{
  "num_hidden_layers": 9,
  "hidden_size": 160,
  "n_experts": 16,
  "experts_per_token": 1,
  "d_expert": 96,
  "d_shared_expert": 128,
  "hidden_act": "swiglu",
  "moe_layers": [0, 1, 2, 3, 4, 5, 6, 7, 8],
  "router_score": "sigmoid",
  "normalize_top_k": false,
  "routed_scale": 2.0,
  "balance_loss": 0.00138,
  "balance_bias": true,
  "init_std_router": 0.0115,
  "lr_router": 0.000552,
  "num_attention_heads": 2,
  "num_key_value_heads": 2,
  "head_dim": 64,
  "vocab_size": 2496,
  "norm": "rmsnorm",
  "norm_place": "pre",
  "norm_eps": 1e-05,
  "positions": "rope",
  "rope_theta": 10000.0,
  "rope_fraction": 1.0,
  "qk_norm": false,
  "attn_scale": 0.125,
  "tie_word_embeddings": false,
  "parallel_block": false,
  "init": "uniform",
  "init_std_qkv": 0.0273,
  "init_std_o": 0.0,
  "init_std_up": 0.0273,
  "init_std_down": 0.0,
  "optimizer": "soap_variant",
  "learning_rate": 0.00492,
  "beta1": 0.95,
  "beta2": 0.99,
  "weight_decay": 0.073,
  "lr_head": 0.00843,
  "warmup_steps": 200,
  "schedule": "wsd",
  "decay_fraction": 0.717,
  "decay_shape": "linear",
  "final_lr_fraction": 0.0,
  "batch_tokens": 65536,
  "max_seq_len": 512,
  "doc_mask": true,
  "train_tokens": 288100000,
  "max_steps": 4397,
  "dataset": "wikipedia_en"
}
Below are experts of layer 3 (counted from 0) of a mixture-of-experts language model. Rows are named router (the router's row for the expert) and show model dimensions 40-79. Each number is 200 + 20 x the weight over its row's rms, rounded and kept within 0 to 999.
After each expert's rows: a language model's description of what the expert responds to. This comes from a sample of Wikipedia text that the model never trained on.

# expert 6
router,185,197,170,183,193,195,226,186,205,174,178,202,198,203,214,201,201,205,181,196,188,221,180,188,210,210,184,191,221,144,203,217,214,220,212,216,187,189,136,188
Description: Middle and final pieces of proper nouns and place names, plus nationality words like Indian, English, French, British, e.g. Hungary, Bagalkot, Tippecanoe.

# expert 8
router,203,239,194,212,197,186,172,219,199,183,213,210,198,186,223,145,213,183,176,179,228,197,189,203,196,212,234,208,185,177,240,203,235,201,191,185,204,217,161,194
Description: Numeral digits, especially leading 1 and 2 of years, birth dates, heights and stats, e.g. "(1949", "May 2021", "1.87 m".

# expert 2
router,188,202,181,205,229,207,221,190,241,165,211,212,228,226,238,159,197,159,202,225,199,201,174,211,215,192,219,196,188,203,195,213,187,241,190,189,206,159,203,177
Description: Bare spaces, opening parentheses, dashes and slashes, mostly in tables and infoboxes before numbers, e.g. "1.90 m (", "coast-to", "/km".

# expert 15
router,181,186,191,207,215,218,202,223,189,201,171,204,141,190,198,177,217,213,205,200,204,216,222,238,230,208,199,167,193,215,210,209,219,223,200,203,210,194,204,177
Description: Stems or middle pieces of everyday nouns and verbs in sports and history prose, such as brie'f', qu'arter', kn'ock'ed, season, film.

# expert 9
router,238,194,219,202,215,196,162,190,219,201,221,201,184,166,210,182,202,227,202,206,247,200,223,227,209,213,237,190,192,180,183,195,223,188,201,185,204,196,217,197
Description: Single capital letters starting a proper name or title word, often in tables or after "the", such as 'H'awks, 'R'hee, 'S'ong.

# expert 10
router,179,239,163,198,214,236,197,173,213,179,205,228,210,205,227,191,193,184,171,188,224,226,190,173,186,196,262,190,207,192,193,211,205,214,199,167,200,173,198,182
Description: Newlines, table row ends, section heading markers and paragraph breaks, plus opening quotes and copulas like was, is after subjects.

# expert 4
router,211,249,197,276,202,198,205,219,217,208,227,204,179,224,209,202,190,207,215,206,186,218,208,194,224,200,170,204,209,176,217,203,239,191,217,197,229,208,179,161
Description: Word-final s pieces such as s, es, ers, ations, ies ending plurals, plus word-internal s as in comprehensive, Minnesota, Besides.

# expert 12
router,203,183,176,201,187,220,222,222,198,200,187,214,213,219,221,213,191,162,193,199,184,188,194,190,211,199,218,186,228,176,230,203,202,204,207,193,223,205,187,213
Description: Articles and possessive determiners starting noun phrases after prepositions or verbs, such as the, a, an, his, her, its.

# expert 5
router,179,196,206,202,209,188,211,198,193,192,204,214,235,208,201,192,214,227,178,227,213,228,181,181,212,178,194,201,176,204,246,202,184,204,200,211,210,185,191,224
Description: Labels and colons in taxonomy and data infoboxes, such as Kingdom, Suborder, Explosive limits, plus coordinate letters and common short prepositions.

# expert 1
router,194,209,183,235,203,208,194,211,176,199,178,208,181,210,220,184,224,162,201,196,199,190,206,163,198,195,215,175,224,199,203,211,194,208,230,194,216,212,211,186
Description: Middle and final digits of years, scores and table figures, plus capital letters in acronyms, such as 2'0'17, 19'9'0, O'A'K.

# expert 11
router,224,192,164,198,183,194,219,224,249,190,201,227,191,196,216,192,222,190,173,173,186,244,216,234,203,157,206,187,195,177,217,216,204,184,220,204,196,210,198,220
Description: Letters and syllables inside non-English personal and place names, often l or h, such as Ger'l'ache, Sz'l'achta, G'h'asemi, Verk'h'ovaya.

# expert 14
router,221,177,208,212,198,198,184,202,172,235,238,205,179,185,196,200,219,173,197,225,190,208,208,182,228,170,214,188,182,200,220,212,187,234,231,230,208,184,190,205
Description: Short opening consonant pieces of a word, often after the, a or a prefix, e.g. g in pregnant, l in lunch, rail, int, dec.

# expert 7
router,187,244,178,233,191,220,201,234,172,170,189,205,195,183,194,196,204,191,207,199,177,243,204,231,246,219,187,183,215,206,229,204,230,202,214,211,207,172,175,209
Description: Later pieces of labels in sports and data infoboxes, like Ven'ue', H'ome' runs, P'osition', and word endings such as -ion, -ate, -ade.

# expert 13
router,200,161,185,194,197,204,174,233,205,179,191,203,197,237,243,168,179,200,192,224,241,201,169,231,210,179,251,195,212,198,230,187,208,201,191,214,203,214,207,173
Description: Table cell pipes, especially after numbers or closing brackets, plus list connectors in running text such as and, but, or, semicolons, commas.

# expert 0
router,197,233,161,240,200,205,167,178,239,204,196,209,172,213,221,200,190,178,174,175,218,180,212,210,171,162,203,174,188,181,203,205,190,192,196,193,196,233,164,211
Description: Past-tense and participle suffixes like ed, ated, ired, ing, plus sentence-final periods and closing parentheses in prose and tables.

# expert 3
router,218,229,198,202,196,201,226,215,225,199,195,208,149,200,221,206,251,204,174,167,172,198,208,204,198,144,176,159,150,198,220,213,209,195,182,162,205,200,198,201
Description: Syllable pieces in the middle of a word, especially after e or he, such as ple'ad'ed, overhe'ad', Tyran'n'y, Götting'en'.